Below are experts of layer 7 (counted from 0) of a mixture-of-experts language model. Rows are named router (the router's row for the expert), down (a neuron's output weights, with its number) and show model dimensions 96-191. Each number is 500 + 50 x the weight over its row's rms, rounded and kept within 0 to 999. Numbers have three digits each.
After each expert's rows: a language model's description of what the expert responds to. This comes from a sample of Wikipedia text that the model never trained on.

# expert 11
router:498556524497583526525491538445487569567526512565426536507459589577452542498533458429468535508491400482454611558463516508473482356535534457427467447402558483472522491564506559407546539563577516550508478550453510556507460452524536432540454437465558569629471476470572530575542473463518556612
down0:477546562483503601509485545400474455460518428510505507400475521439568461539433564464478436579550500501500401500473507439506506487465497511515530566457542500465487552521522504513523412473445430447549469548582513518425511526487547532545515468459483552457536486513596584559512567504539491469
down1:425498438531535524523569559572528434527461462501452477405553489493449507545460469535510439412444402503523491511491522513587470565450417514586531454490511448548470504524542452462488520554503422472416454549537482441556507549440436492530533542489491571533535365476384474431491473514534478406
down2:562498444518463470483518457556505504478522561564486503422490471581470592541511506493365463574499520393506530520571486517412458580465491491598555541502529408396494415471517494471503467518540510615520523554533517477437504402498487391494532450514636480442502500510561517541426531528620448471
down3:492506544431500438521485463491481516486496524540390403457505445369478354540506567434530508483479535474531552521496563507515528471483546537477495548442480481428514474525515464479466473554417492538469439486598471414486500504519545552498402546517514488561501578547525475481500517567398474484
down4:447533552489462516437544513492452430464494496523477542443536409472544484603568479470590485471567454489501503444467485551566548502464504592499502544483514439455517465496422552454479493420426535521464468504517572530503507443518531460363470544513528491527504474427530430602605509447481563494
down5:548533537491519442535617459512542472511535457495596471479566465475447481487430590571535530512521536506555480430444497370499464504500445451564457425494417475413478588520471578477553512452488510417401480477470491597497503625477498572543572489523519537496405477456457480480441576526519582562
down6:482512463547457556543461513526479400487438491584442580553486405517483524513498587454512529452473386474682548505421540555526562491464402497559425505438472570506570401520470479488480526519404522547541475504519396542499523462547479510442457518494486511495536427499474535445563461548578504484
down7:513546517562491381513490499442488486448517463554525514436579523420522430472448445477525471499579466487421459509445448423479638467471457454473457508547492527578465522459592555498553492400425517510569466477539509534544494446585603488552493591412471543462529525570520500551533527447491463460
down8:609471454446457501505516506526437567604504522564530464514632521525453544505551457491556479475483519505504463532483575387607476503543449554471507477465484506513540517502559473519468464471433518560524429467615400504501532543468446495511491552535504563452460500533445515587590398475510437452
down9:583474548485468628512490506453532579493457476542549530460508608555481608567508505426454497500600489528444615532489502522463526535579517439471518475555523495578528438536489457473470486492597503503487499431532527641477500550410456568503406480442421525611430529560546525470420434496481388550
Later digits of years and large numbers, especially 0 and 1 after 20 or 19, as in 20'2'4 and 10'0' branches.

# expert 0
router:469558461497545517508505564453515549520512489547417477474442561537459547521474479471454496497442469510465576554452501520432364383496552429503417462476551511468475472534499557433497519551594545551507494561440563565556440452546506450601498464481588532596514449427582579603561430542525534602
down0:564543457515422539461474555466433520452553530538556522441472399501497470518521456467385477499499507348487600559553485574399546558572443434494566571490505443542430407467550468473465435542486568466521440461506511442521521395503557531567472518502536523437476454454497521557569538566521364464
down1:517437415444491430525466441506550469505459427483445476505493525550521440479573464513397511462461477490536454411529560433486511508492536457525503470415386470536542517530507498532464401506470513559509593570463482490563505519458547418457486450450524503502545458525421616523515510541532451523
down2:483469507544427472464556518532596403479564563466453497561534473506554506466562490448510442471555547476487455548574492496512523549415553518514508527504526414572403551448529518560515448515579622618499500573483433418466478527440599517435518475626529533558474432513529459487518550435502441448
down3:514595471497388447479502473451444430543490474486390439548488581483519482508463521463498558421499399558496484362429512467472499507526493505557481456432479380418550573532464529547419451500458491455516511464465510540515552477499503485514538459511474502456507485522490571501508464530562587626
down4:506579496621528493490564488485526534542523545588561461415576556395542546477530481523441597624441432543465484552447476563568484500480487458556554482522569535496515598489508536557517430448594526439436537459548482540528491502547518450420523470567422446409561499529554494596558439443462601441
down5:473542571521505547542504464489459462471521474405515580514526598513550396428557507587536519489501545495497617543422549452489513462528491485491511573543516510565418516524491468560522452487565455476526428459457530504466564493460378541539547488515439558425479550526504512424513501513515462559
down6:469529520530446526486557552466484500496481488510563445515563473480573568467508542502427384512517497543523538505431492542575549477453361494415427504484471468526507577546541475513557569529538559505511480522520474476493540484516438506458582502479615442454630523540481540572497492551517568515
down7:465534465557523507465629516456474460498540462517566418532531526412414378437430450493506417420500563452455477523560584423396472478467559489386545532475465467479482507473549539422425477458519537468503438605557499442459591491580466543505564580462410501495565417521456525505491484490500458495
down8:514450534456489508509515467556467541391463572486537523585449514465523472446544478623499470479542479478465417471482493539558533534494411502429464521468384469575442407476501479613516436494370549522510543551434380538492514511500499467518482486502456548459531507592527438411374557501534499468
down9:530450494512527547561532435555505465548544428510472520555557502583544492403538536517453541520519538580569572382410549467469517574545462518536550543476454456565495533590562437475540524534455471449486502419436597494468437573475335519408598513491399517500491476517580519552541461501587558478
Prepositions opening a place or time phrase after a verb, mostly in, to, on, at, during, as in "began his career in 1989".

# expert 19
router:438514528498552503531444536483529583464474529564535551500471569496482501497524494451500516519457487479422592593403541511503406415548447427461477457462544458425479448498500563391532569528563448601396459529436464458440444493509553474545464447465508584540507434429589524556535507546474544581
down0:469595507408543514486529523526481486634544498592415439501600544517562475548563468509462445501464561572533590459481551513446454526562555495441496487478513534625565481589525460570473533470508522577498464570436543485519529518569513491427568493488595499474537550454475480497508478550530581473
down1:444510511543530468542495574431560484488487537549572507415511497455382469450467498535479474511454527467546497501548490556470514498412485366429507467583400533503498458590500481561495553491464505455513411494500630457556541471487483574441560462454404438546431529458403601560436503482534521525
down2:489543528507492471427456523531498459599503514514517615437509465449455543572488477511421461542508430455459497533565512417476559471509590519572489479587653578502529480481473505528439593443505488494479597521504452534594508499539446497489493468418563563439458522429439419522561430552442502498
down3:457519590522476585516487549513496518459497519485504490503550440513521578503410541548558532535455528525555491497489450400578458574398443452482475491546555531489583482574476478401625451494484465589431451497478588460489477433516434528593455440520555553592421481559541488517456517527456484517
down4:605532447548476464520497515538495586465524566476556584521460450468449475473547509508471519538463548415519404434566528481545519550478510513486499542544505471517499495544426480450503469502511482609407470511492492539487449475513562529569480513432542516665445575462544549478498473455469483534
down5:358481482579536408526447543573433545533478493492586444489450543524437494469518475497519521476523425464493516521510468547494473525506462506462569452376531499472447513504512370418501524457552564525509577578390513474442516462522522572457560526446495515475555456520433403563566436433442523452
down6:565503425420515493625509542525500559563532514505516494527545541540527621565522460557449469479501500568532509475440478460547589531555500551450471495616532502488521479503581467530482545501481577506504523476597394565504558578489573496483444481549625521507543579483468499465527535509528463439
down7:474449462561451604572447454487521404487431574551547432483440546505461556492493493495436514443484557484520487518480507524499530542509588577490542486499541580473463544465513479540486395504549484484449401522535490557478431492515541466460511587472607520480445477508548509544586452514561528570
down8:496554503478573462483428564573433500524481515437469460540473404508511554554480581444492519544540528512522518484546514420576577479489540360540464591458476536482486547573536457364459543524480414473444503399469533426513476499423553519501523428436514551410479508528491578467566476647512407551
down9:500452499504525581504466526400495512364506482479557410547409531499489465477438553479487566484507405445487487499540513488568465590532486555562474495403467477494591448534464468525492514627462521533419454429426556523538475434471474516455466626480472489476520541470615462497444557443473445473
Past participles and verbs following was, is, be in biographies and histories, such as elected, recommended, authorized, founded, sold.

# expert 18
router:425561515498605490502492554428550509542453483564494558513447588556512567480470425486507472485508401496496510555473461504521449469515516451533468500390543423527530449464484494472592635606550512508505477531460533513589464531524440430557502463514537559582500521542539553551554477559477531592
down0:516434561537549517550437409545574491558470447503511449416558556561470481478481492515525511543462406465489539485481488524537487478562582450515502453534503554497520462491421511533539503624563479588478449438564507529573473548453500480413455510577452581553454500475538435513412545482525439454
down1:426510456514561478574455474435476490493420413512418476534478582484473479495498497459525553539534503605587539430424463453524466536469430543485485514459453497541569511577444519438533589506468530514557490507568511460631409490390484552491527524546459515510422465551518509456496524498446536441
down2:525574582462531503438470489438543550579495484536557563502407454513510468567508547538533554543592525397505579508407487504584562499562452484467481530541500436581534522474407575532492461579452464452458572510564542549513474560516517489580461499571470505499408458479540454432495518500522514504
down3:480559486440417404505516536466431548467473523436473464491535531495475570512417523386582460502554515526532454510366488531525473544529657506437403485491412506502515527500518610527469454542465516482513475482531513457543531466546460470493495466519573418451464507515477528485508445513432518434
down4:593552393518549398433594433538498489472429593492474365476482522463623468439475465457475478535494470577455465484511456502559522446503503457458507407549470449493403472478483458555530484505516506507463537567439532486576521521479565476600505499479644524528553566424502527581524489484470557546
down5:478401412424434476414487480487487488564443494499486474481506523466509571517566473589469491465530537423503532538579566502507430559489528412436466597505529425513555476495544394582430546418529489548537535488427538489506567505467490530486489533468449441585486490524478523529453500482484493506
down6:498480576456416469415413531479504485438532548491441501553525551508593543481544417477577525459507583528548394487421431594561538513572488453535491475468621529489432477480448472486482481446473511510505508460450428573486489473488455462434478609461558532534539505591494502417477573428510503472
down7:524618490471467479436521521615521536596523520521574486452478516394488577558489418437491465465483518589422553528454503416507430475487497467420461438541532494553594504433449589530505516446516487458524509436513402495547521461496529500470463495488478538471495578493513461576530436524452493574
down8:459526577556510530504473490477499543452533533462540409468436480524527548483445482510526508462574525577470537533572465467485443460472494427524450457497489460476505436447512458492467527550564548454452499566498506528495449555453494466496526492470516518562431460515530525554499427627429469510
down9:443562425468586539490547559503576478451624459522532538554467498468572555523589545504531565522581505521559610564409449552540481553467562501529548492419486479533536390506503430462549495420490530488548509451556489577537508443482506460504573591554531464503508571480549513464424492531502462519
Single digits in numbers and tables, plus middle pieces of ordinary words after a short first piece, like t-all, l-ucky, sm-art.

# expert 25
router:438482532536515562477468530429514522534485512530433543437435549568431525501438542451498520492538452502397585554407480508445513388480523431514467457413542529422519496525566566440501521504540489589496376516461459564502460476563504476560467482531477579537443474471538543525550425469511568581
down0:484398589559502532586515428505468456524460507501519616469538482449497480459473506477484500465499483481423498535460518500417411430539650488529564535418459466478518507563461529494496455446456483584509494515451448418483506463477564504469551453511494590419474470446458515447455565485545496474
down1:519505563483486504460605520542561504521557529460618530503540540491553508479521577442609535441551516468553449457390500427481435461584506516515528486504449499384561378553469522432541467491533411523542498465474422517453538490571549433526537404529462538512498440488578405545447601498478443553
down2:515535515497518495510566484501489441546532425473456515444601529533397374483472524436505448452427579559480530428470574584563547379437373491498539438493417548493495512535527522443464602559482448486506451556548463481467421471522546552489508514510438452524472482512542441581569421510508513513
down3:516518600491462476522510484499428503468423538487465593464527540503482429490497490566487530516469444497455506517535533518479476565489462461497485445481543533519485528562441416476532476515486483439440476577487469563541504585513539527510539483450516461559486463489446531532375518468475643462
down4:520553551470497434524497444514473538416577581445512487530522576510550526538509517513508491537454484467487486532441529469413482546564610534526599507555485560382517437492575489545507493463447438530499530598460520632500459481497484419501591512458563578467502495561523489480561524498530503529
down5:478573433549496480581464540558476555555602532465517492420464498506476383562498485558563510543535510502465418545539589518513624564531547499519563537524437462477526467458551483481510473498545464507454554568526474450497542553418472549483462581488582552549513529487359533451454460559590488531
down6:509525555517457427521450447501538407583519412532424580468458482511506486502537543528442469509511513547523483457482454408498499476442479427584481528550422535547503529496460491554493495501552497485462600452516501449531470525455434510567549554469534519517510512560444525537446385530509504559
down7:484445472502524449363433508560472442480535506487533480521556454570506442435440488521355468546442567550434482496463459464428505452502527572505523489509489548461484439495531462518439518543460526456511534516441507496518483517463468471469392416548458392540520496523586498484619506514392480513
down8:538549530502493501495425564442467529523497476416522527491423539520507498477570526482546439447452645506492457479503469545540475464515515500487606557558433500472498495459545577504544571491610659474531472545497440405514485480432475518583459503484542528497447498461548418455491493553524463588
down9:519608462452561444467459483393437559446540508485542610462417526530493534519509375500463487537481573419423519485483542536537539489570427441495564522525388439529525470508436411523472491558557461531545490499518451393561516508526537496565341516510402462491523490518542466469510420546509433530
Articles and possessives the, a, his, their, often in career narratives like began his professional career, finished his first season.

# expert 5
router:469493520469556555580507557478511531583465515506427544457511539579439593524503439491469538438474418498483572515447505463509495341500522491483457458390538432431537482565515573430577462561578543532514453509433519464516469512512550440515417498482548532598493459457541479556556504506497543552
down0:529543546474478535448478557500445520530567445537407520468527472508543447475429485537471466503512493460513504469472470506516557467418555548614540493522562572453506506510433556508450495593477496419456469436406485498432571385589480618492511538554537567420435526521456437546567425512577455525
down1:531539514571490529516448474346512438491528499497399456506586409539508565546483527431554549511401480467485483531394502554586491455509542463489434486456471469477589516559528494500485498521560554543498533568553519579548442534436431382489480529476567537500547554557505557504521532499508539546
down2:503490514510498542510463523476534563551456464470502487490575539582515533493474482558501581468478558477500398632570412459493453488532558456511522471410498482471576469546579543624569395497479454400560470423538545538481481590490533518543518403507585412497422504468526492540526544567484503515
down3:469382539473337468424453470408489471553460503497520454490469565547472535477524531484482553591489526478538461490489580567564538525411508519555596491488432512591531458425527397534434496536511526487528519521527459409443526475512569459505515541544482459431484517518443477427603456572567505603
down4:558474500453461471572434461506578534529534529527446483468585547494428497530490448491405498449456485540443542578470601446534472526497485477553507538502455399444483559492517546457491415496487509556428427504525484454531511529550566546556549565464571482557446482441460405480500474495522530469
down5:492558394497458606442468490587558371448539484501507471449458466479495537454508563557506567564516534468455512525439494535477559443540506416561418443494463507465476475464486479466504442508559570407513455543539583478585513591554492562449510522442519523510417561507507583490437477481456465454
down6:502463455542478617624524415367412487449620525518466530489535571506468496505574542504510541502470542480430434536572563482520556579506492541447526519453457478502541495552482531521579491494432509513601580512484447504501472474418579446463516518539369524578414478534564541524513454444496497603
down7:485553437434484467460526471546493455475563566567503500477517422527557521514515531509456440547449439454415530503398510528526571416452495418487497517574415458548511464515426429445431511527499505549406543487530487588557539565518488520491633502490400492493597494481503519453420460521471525463
down8:459389528559551461437515510511530479476562537447488571544478482516451515435474489489481477500633526465421456487552449369456461466501555505521485417517536456461452529543493474579561491464570544503538573543384546453500521484441481529561585526443418422505486577494490553491533520513449506507
down9:547521425477464556516552473597588489527413460419479500457482501582568580491447512530454449445589462503558534518548523504440444498586527478473502520494470564546469582472486397379551529593452508439507375407488530442449543441487549499467639474528537492522475536502459439609483488536525349453
Digits inside years and match scores in sports articles, as in 2'0'17 and Keşla 2 - 1, plus pieces of non-Latin script.

# expert 29
router:440551529480605485537484497476514565544469559564447510503438575595498525458494458431477506507485424466418608559450501524475472400482562396458453444453560450486542501595504532462568572561585517556500522550474555534555441491504497449539449427492562561583475489442571557590558477513493559581
down0:580448591532525531528502454395533405503440485445494349522544465485501538468510551439492432447426419495560551452523431478486513396436486499525443399469498513598530459566472523491511491587611605427463483490535511421486488482489498461478482541562423479526569488543458519486488471511455457519
down1:450503460481478417479555540471422504518496542456516481591479446541485501554496523526403459520446544526534469494503540492514518568583559550440519591442548623449639514460519393495395551507432485554555505473514505494577525592548458467511486526487544474498488465447473527465435475577527566516
down2:449404499487489447460299529563557509505482521438522471619446541439517626516438518555516486496444553486526462455566597467462439563532512597425475588523581536436538553526514416523454430489406487369425596542532488526500637506495413490487519491529536478495430528533448494534443552585485468490
down3:538506537583523543533498494400569557549508399461553409455519511436533443447544442518521519533579546465517548475510431445503515489558475351564415455558569476471353493426569509584438503520537548481559547497486510468547615538446469437509465464539463430604543511495452535547537517467510546495
down4:516470498544469604558421520594539407512598504550492655463525443594514547462512532511451537470455488499444451512498410554466455552494427436496484476452569548469429558582503447404552443483506524581531494524557480565504410498502470503532407448502543586529520541480501545466478531482554420511
down5:490460485472457462538432543524538518493479548525574572495553440479487540476556592423499639541467507470465446404520449546541509512514429518513502556526471501517582463484595506535475575430471501506444513562516479460542402556570491519453600508441552564449520431487478507465609548455493406512
down6:503394492593471489496403492576441560496459535483506428487522515484530515552479480514504504447478553567509506522409471501461488519534487494412487527542477578465500486565516464529479511469462440548442483560515492554574545547533492452568484519582419500513465582549461486569544515543537565425
down7:460544613467470499523548494572470524454492496466536550488497550535600567604498551511474547535457408594525470390500522554574484607568494517507519476485565402474518565396467434528549358483508506495616555535538465568433474449488509509461579505442535546469567422503498432539463526521468516500
down8:552439515498453452503437533514506548560475495508451466502539470531498523454428492525585516473539539391575439469541433454496457514548584579541515515624488516648473455574496569582461483508422407460516549482434552579475491513530511529547538531546531451438564395435465421560488561545496509496
down9:527526439518436509430461518513439548529424562531434521475519452487490531432523374470505442446533522578513542556445454495487428512529444526561523509479503432453416441485483509392470591575583591412451514494488512559611558545507528418427530480524538575469466528433497428508541505480571596484
Bare spaces and pipes right before numbers in census sentences and election tables, plus verbs like consists, was, would.

# expert 6
router:430587480492560494545493499475510545566477538544438502480452569561473550462496474445496517497487438511446586554433505497432444400508543416446447448417526475437527532564495553415557556523579497531495514579484538527534450483509527439581469441469544579597496465442598545587521480494493570588
down0:540427518564605648468502505565461471534416481494460473476488452509470502464478581474450486491549550441521513421529518457551475436440479473450483500469552427464483598441545579509410539488407533484487522501395472452475549460441544566414459470447503477445553541507395450509506478440508447466
down1:502516455433448567560410478460491399587504429492540577490655508485517501455520403525450532459495473466560496471552496442504489511556507499475529485524476472548548499507484491484502444502543481481378538450497533505612499515462501517493533503620512490586489445516555411562435510511498508516
down2:480484572481529462594557535434461526418454485506481552412530562561443491563488500529582531542521550505582461413573479473543512527445482529514547511534561565507559494418461455463380501404497469475591461517625478398562514510523524506479494461464439557525454467519501578484509626517526558504
down3:598446385513523417489480524448558433517480543407555506458474481423419474474585491534500477536499473427440545571556461519524425550463559389422492427582464489520432545472527461507565470522458565392464409432563473556481510537454558547496543406509524487484475547486438523538462492554600440488
down4:574539530565500498541442463524446443530547585531523538530468531521581447598536509489459512569528449400377482508514509450459538494430540528522395505477534383525447507616522458466457477577576479520568512477526437539534560518522482569519517507474492447531414472488509460529498507426560589537
down5:485540492509503531549599462443496426446521577507504483397502512382515519505444515539459579469595486488454413449495471504431498461504548491477475534543537597545488547496486546563499481531545483418534534567597468507541418490506579467585545421474549549536463524573480564532492486565495519520
down6:439515503544599451567516430454536544483471460466446470490562592516567473504391491533541466480503456572375443541506457515423530474512567555361564504466436676487546454363434542569512540487566496442477462627536441502491509512444467476567441529557447416551471490534555424564416605433496532581
down7:413586489469536427550566506599523478570586515517561580578436480448482482478483527496556484528608585541493537430508514463495482527493496524511581566505515463474545602456525452474557542486463527508468500510385477542443522532612515425443597465462493484486498531514545529566421428507530563519
down8:458494542522450468623491465541584467465479522519438425432502483576486396481474559460586480490559469519450534528567489470457543431464600426524575455550433559531537551481536567519454460565578451588583509457541433528433471474396508550532491512442508531553432414478427468476468570505445475581
down9:511585481522504484467426540417586532497465564524546536502434659424470463552502558428521541446522560486461380603453497444518499490452537543468500493508488551515455486567524547515590519483525516555462369546459501554512499527523529434529470471523486501512535394509501568458485447533615573506
Opening parentheses right after a person's or place's name, leading to birth dates or native spellings, plus table bars and first names.

# expert 23
router:475562522512522539525527526466542540566486472543424593466457571518521510491549464473490496517434451504416547505491527507486502453478459490481484503420507449508576465505539571427558573546532506512435476514455557458511537485448590494538415479472532517652490507388539528575541486499445583525
down0:502498510516471542552521502416560452456554452433475535543430507531475491480402511534502467435524485550567369563548438501487480518451544512448535545404535462470456595518512485502564473470494468406415439580423462598436514480509454539502605566484568452567517550590494438416451556548461460451
down1:432477549421504559438435508551415455562487519561510573529455476595556495514586484605451540493503557435477647544395477432596491539512518494549478587485513562473493532560360460450422585340488489556473527472586566535495458437453520527546565524513479509461457499476599435387445515493473568476
down2:501519509442533572546507536459511515588448473497545438436444556546487581435543595574538466491488494462513513610544440398542498539535503491525469492584467532561398534578514576505559478482499569613496420472506510502463473472493486501548491395505595432558565502412458489498513510456476414565
down3:491575546461555535497547435504510507469524529484474530518513519498413514505415460497458492488472400378524542577583556422501552498510458515494535493536541447514528572568570477457512506627518507390559441455517476510554502492465604498537495513491456537570518431446430531522493536453476376560
down4:554525525469464478517467576541452532518407475532541408525518566371473429476491474567419409476505456499488495549448504556459491530539492568550410472483539505545445480498430454524543499487587601520420523587548482539597487515466454546540482470517488428444501536528544491544519509568526448445
down5:564433551486541507482532454558436552546452485471535501409548466558463551613534564460484481492539520547427595589513506496524442494549469440474552492448462519416566476529479558543427406525430509496493502384479605500452520482429391440581499529480506483450464616469510502420421511533500440499
down6:499566580431486453523422462468504512482578497479484525483511398567540463470476502514445459450474514530440437547533502517506623485543495502483489526527489597537527587477420512508541439517578437479540538470446534528520504569489484493476556411487457519540445501493475515468565552416478453490
down7:497411480460543466454554487385550507470436485523478549515474471440567525532553588494569396535430485605475492374448569410500450487466446492480504444477519547462521549487439482482472483428539537435465574475517499465582452543505429535488488567492488532590570547434489440555501430502522598499
down8:519536547499523476558475525474538494500394533522526497496546519485514462609434500522603442485546535544477413480479463553506532525494598587523523521460539571494458503449478441540489478447468520562488612385545613476454464615478439479518470423421518453492477552526436528483499492535512546341
down9:531471432512475626552422530439593460513598441463518458491546555604487450572514573489565583414562499484480507486470539458528543503497483534529502417466534504496507425584533413409496518517540529467487495513579640520526511455445493474551576541478459500431590517469483517490492482543515540378
The 9 or 1 in birth years of biographies, as in born 1'9'75, plus name-internal pieces like Flor, Ber, Lor.

# expert 20
router:434601506433549518536511526484530561529527505523450535482453600578503565487531429469568531470442444562435581571396487494508467391501563437486431470448512424504445535511511534431529537535581537585447484584433536527547487460471480403505460481518555574585479462440557602520578474489447504550
down0:509447517473489548511481530535478448541496494457546490491569406492432549617502504522352562482387539379529383483518535482443578534561489512497538472622534559500421509536492497463518428460529501503492512497474437463584546455475562487485456575515471455490523504454545505463416535520442396454
down1:436450459522435549519541572427519484533458512533545597526498499565530482545529448473444418547546582595501512401545495426520477531522470537485443580515510509551554454513582473480477542501457528434639505513483444465436470584490509454517544478513517456485496565460524535564468531513504499507
down2:555473550519558573371463470462419439442533565428565467501554485549373514444491436559568500528434589559503527533428509490560455470380437495417566513496463464510543531515496534472522459386529440486454402555502495361465516496540463524503452545496557429536514445415503507432491428407494507444
down3:448519502516611446485429459505546495392374556526517424513481508547482467506522507509553514441550482453515436516534485488567489393483417555528451526479441441531550533429478567326460503477642444435525518395473501529498487469473519439515514613549475466446518546527519541531581446449500502452
down4:466555484490476525547497553422578576523481428595494543463520438546576515465503524546457427506464508556483434440433416462522492537530412483460498538544520515619453574517553472580491534476490518466532489498438479511437466454533488462529560541395597458454629602450517549592522496451493477471
down5:502491532456467428447425466438494472609550531516546528479505585493532509514483471491542507544562514576451448467504460412503576520481462481489423470456427431539522609444506482501455502444467540461483544497496494517537494491507474413480485526491476573514446388460557487508520546571575517533
down6:458480480530605492465497598470544512500439498453462434427455503451478557461459479525513515441553518498507446554560465446551507468603508500468580452423547512533536533458540516516450479539491542431508392480498545455515549472496410531510478582493526520445536600504450510626519421538557475487
down7:487478450560512483486504522568531519440396577459542559482510467465465376402476559560524539569484495487487570498467445491526573512482569497401556501437513438439479516480492521499504508543616552518475482478546493500491557498464504522462552505472562444512488509469522543636448552485527514476
down8:402448466563517620427548532423527472457352557497502418498557516534451473443513474571523532474517540534575577421432500558559478471451421530461421422521519443470520447461565549415489543529564509452498445481499483504509469572536536473450535477541485503517509416482487518430488474527501575601
down9:563466515483575496451449484519488547497588464429467482586561482537471458529504553475429437478472517488504451519518486522471456482532551466569592498490447478437623406463371502583483394544507443543421529489455444472481561465481503495464408475594473474419501466370562486431583509585464501476
Common light verbs and particles in phrasal expressions, such as take refuge, take over, took, make, go, out, up.

# expert 12
router:425554501453544496481500477455493563572494491539450551480446547650446499543514422474461455427540468507450592545399567553506466367487508401482411433503594465513505478537535538488492549569555491521538484581432515525483461471570509490546442481483513579621491537450607532588524444549518574573
down0:558455541446500497522393524417558398468386483505521496523489524487414465538507504388653444508501538457557442485561539550464460471524482420488457481493520411462520490501472535593535456452551513479433455496446532464514485583467458597470487457550445591548534553488455553564476517398530521513
down1:571530516474511476506418508430536526479530499492380560515444490554570467447506507444497570473435513478486451490537531566597552457585444551484516533404410532487459471473493552542484476498455508556556547589466572580543421524458601487539521561427580511586535473570513384539508506433575528561
down2:466585475489514429476534459558446529559532403455532462533550506523509481529445431463440475444455455545425552555521479413511462529488438555550483469551520493459524409534571442434413463513406517526518450435526518493545442530518469557461495549445484593498515540509520439446589388503405566405
down3:532532546509489503403406464519483540540489550489491532538467493505602562510516430472454472563570546513579579465493436452554460462453528485470504494538447515489574532542500404516518485663579424529509579455563567466476573488493535516498519401555482368506467476440481421515558451563440444483
down4:419483552525482559635411548462443522551523409536574519548565478477570509456478494485471506576558488573517499491412480511498516532533496509494552533526575511576496492542620460485471431593497504511470451553478515539447531441519615469496454553475560525483488446495506561584468453517438508480
down5:488601412538472525500516503529553526596490447439464477525574448507527556394528532510493582451578571599501514529437452532605511465561552600529483475529511543417603479493507529474599457505392470467490500552572479471540511482544520391472500499513485500496490535405491560467514440470585547522
down6:458509368516505544542576490556498434530477605473548516404471503564600500497482472508456522390552462468488482543549491565410381575510534482544488535429487506560485557457441502460511508512554434590478455444457462463454416479506518489468515423496527509477557516436527566564433514456491425551
down7:581516460499478478514485487520479503522490515471461509510577398519552442476493432439601531480551539490587418419478430479546505439510430484462460547499475626490561531524518490581529503452457525386541534485415454502482443520435498426473457385360587414513497525483512543469512506488465586520
down8:508540551485513370428535477513531468478634494563517482544551540553601405530524484509486436551544525548441511550469534523474409460497464493585449512551477488593497539452449499464551470373580457470493537530502489504484525485511478516464520573540424513492495441647600468441394502454473570528
down9:458466498519502513403461451444518456511446452390484532405553439610534520524406449483437419476550503453505550521506433616563574487518517527494507484605505437417451438536545617450523491546491530441492526410444581483523538515416492489473533550571482469493426491530521443478455547544487514450
Spaces and digits inside dates (February 5, 2021), month names, and time adverbs like later, until, soon, earlier.

# expert 10
router:518553463507650545486513572481469590576484531509457524509459614556448536453581511502534518534474481437371566524460512468498427427472523450461461439462529462471515527575504523418554565530597480564449450515466573487530479521549509449502467426427525491539513527418539576612548509499490456595
down0:537494537501475466449472550528516497556626566475530512502506419415453420465416587505581514408585397498436489498450484564561545454391502455527455502521562458468461562632519511584504578475420473540477436445530525523488543402521486465539521464560487503493491570495494528456411523498474489524
down1:436480514616568496558440549620467500435526500495476489455486537452462494531432523550585494494517461594581456587528517485568525494548531469445532543408562438458493583490543515499462437466464515471568450520542552571491506477495453377482506424551495418467454474545480512539497448567529497490
down2:401454588413476518579469469494540520495547478527479489485560422458544543582440458470403459510500523533524473540411449562592487543438455497572438539469445476504496553507489487460528492565457494515368502389475524446456480482581490552519546497517542489512478505384549532460570463557501474382
down3:521480477504467547633495501520549496405574531557509478451443531440528431540588486493346464513536470581443545418512468571466446475507549501427486567496470484473451513549490455553479440447460600595541481462424465462532474480517491615459433570477375491431529552499515459537595534523482494566
down4:506497410461507502469543477401523442501445438523523549591521549521509423481485412456506482556494419529549476445448436551490481508483527496564518467461487380517521495459530545440494475458522489486528555541639491540549607506454513517480502496547567527482487487567491439562426500405565539507
down5:517449433471457515442493537563425525507527501440517543505609391532510602519519437502472548501429472555471561442436507572501448511486473553564552586440434572430425504522452458493415608482463566495427462442615545538511475573523420428467537471515553523486486491529442436399422456528447489519
down6:540498583441518487518557457448487491463537453557501514506495426551445456520493620468505494533527443535488532487501571485609559495548639522555520413589468510489557552485504573527530490471477518512482455468454487432539520467422444488477537462511543533481525461558504535516528525523527449442
down7:488457411481501423447492533507541437542540561486489429584494504536445485476476429488427500567495518491470544515439586501522500513485473541568544546522566432493555511556526519487529554578569439535553544569582543554550544459498388594556484518585531484447481511528422531511532537518489485549
down8:475432522433442587509442517495473517534453386491495416598574562491602507451573507518520489497541538489506537593515459528568404513560499499482420494516567464619498499426519469582492536503434443533490486529585530452532477536472578507478471551468531537457506479464483461451550567505508525626
down9:435493537565469461582514500522539421408451439466536430475528544443558424441502438495479539466522518566450506524460430603537489479449414429500467481504547481560511602504496537452561558497490507514365504563533449491451493562580500413451542613500459500445473397585537549418451453474556572548
Word-final ed and similar pieces, as in Added to NRHP, Date Listed, N-linked, plus coordinate symbols and table cells.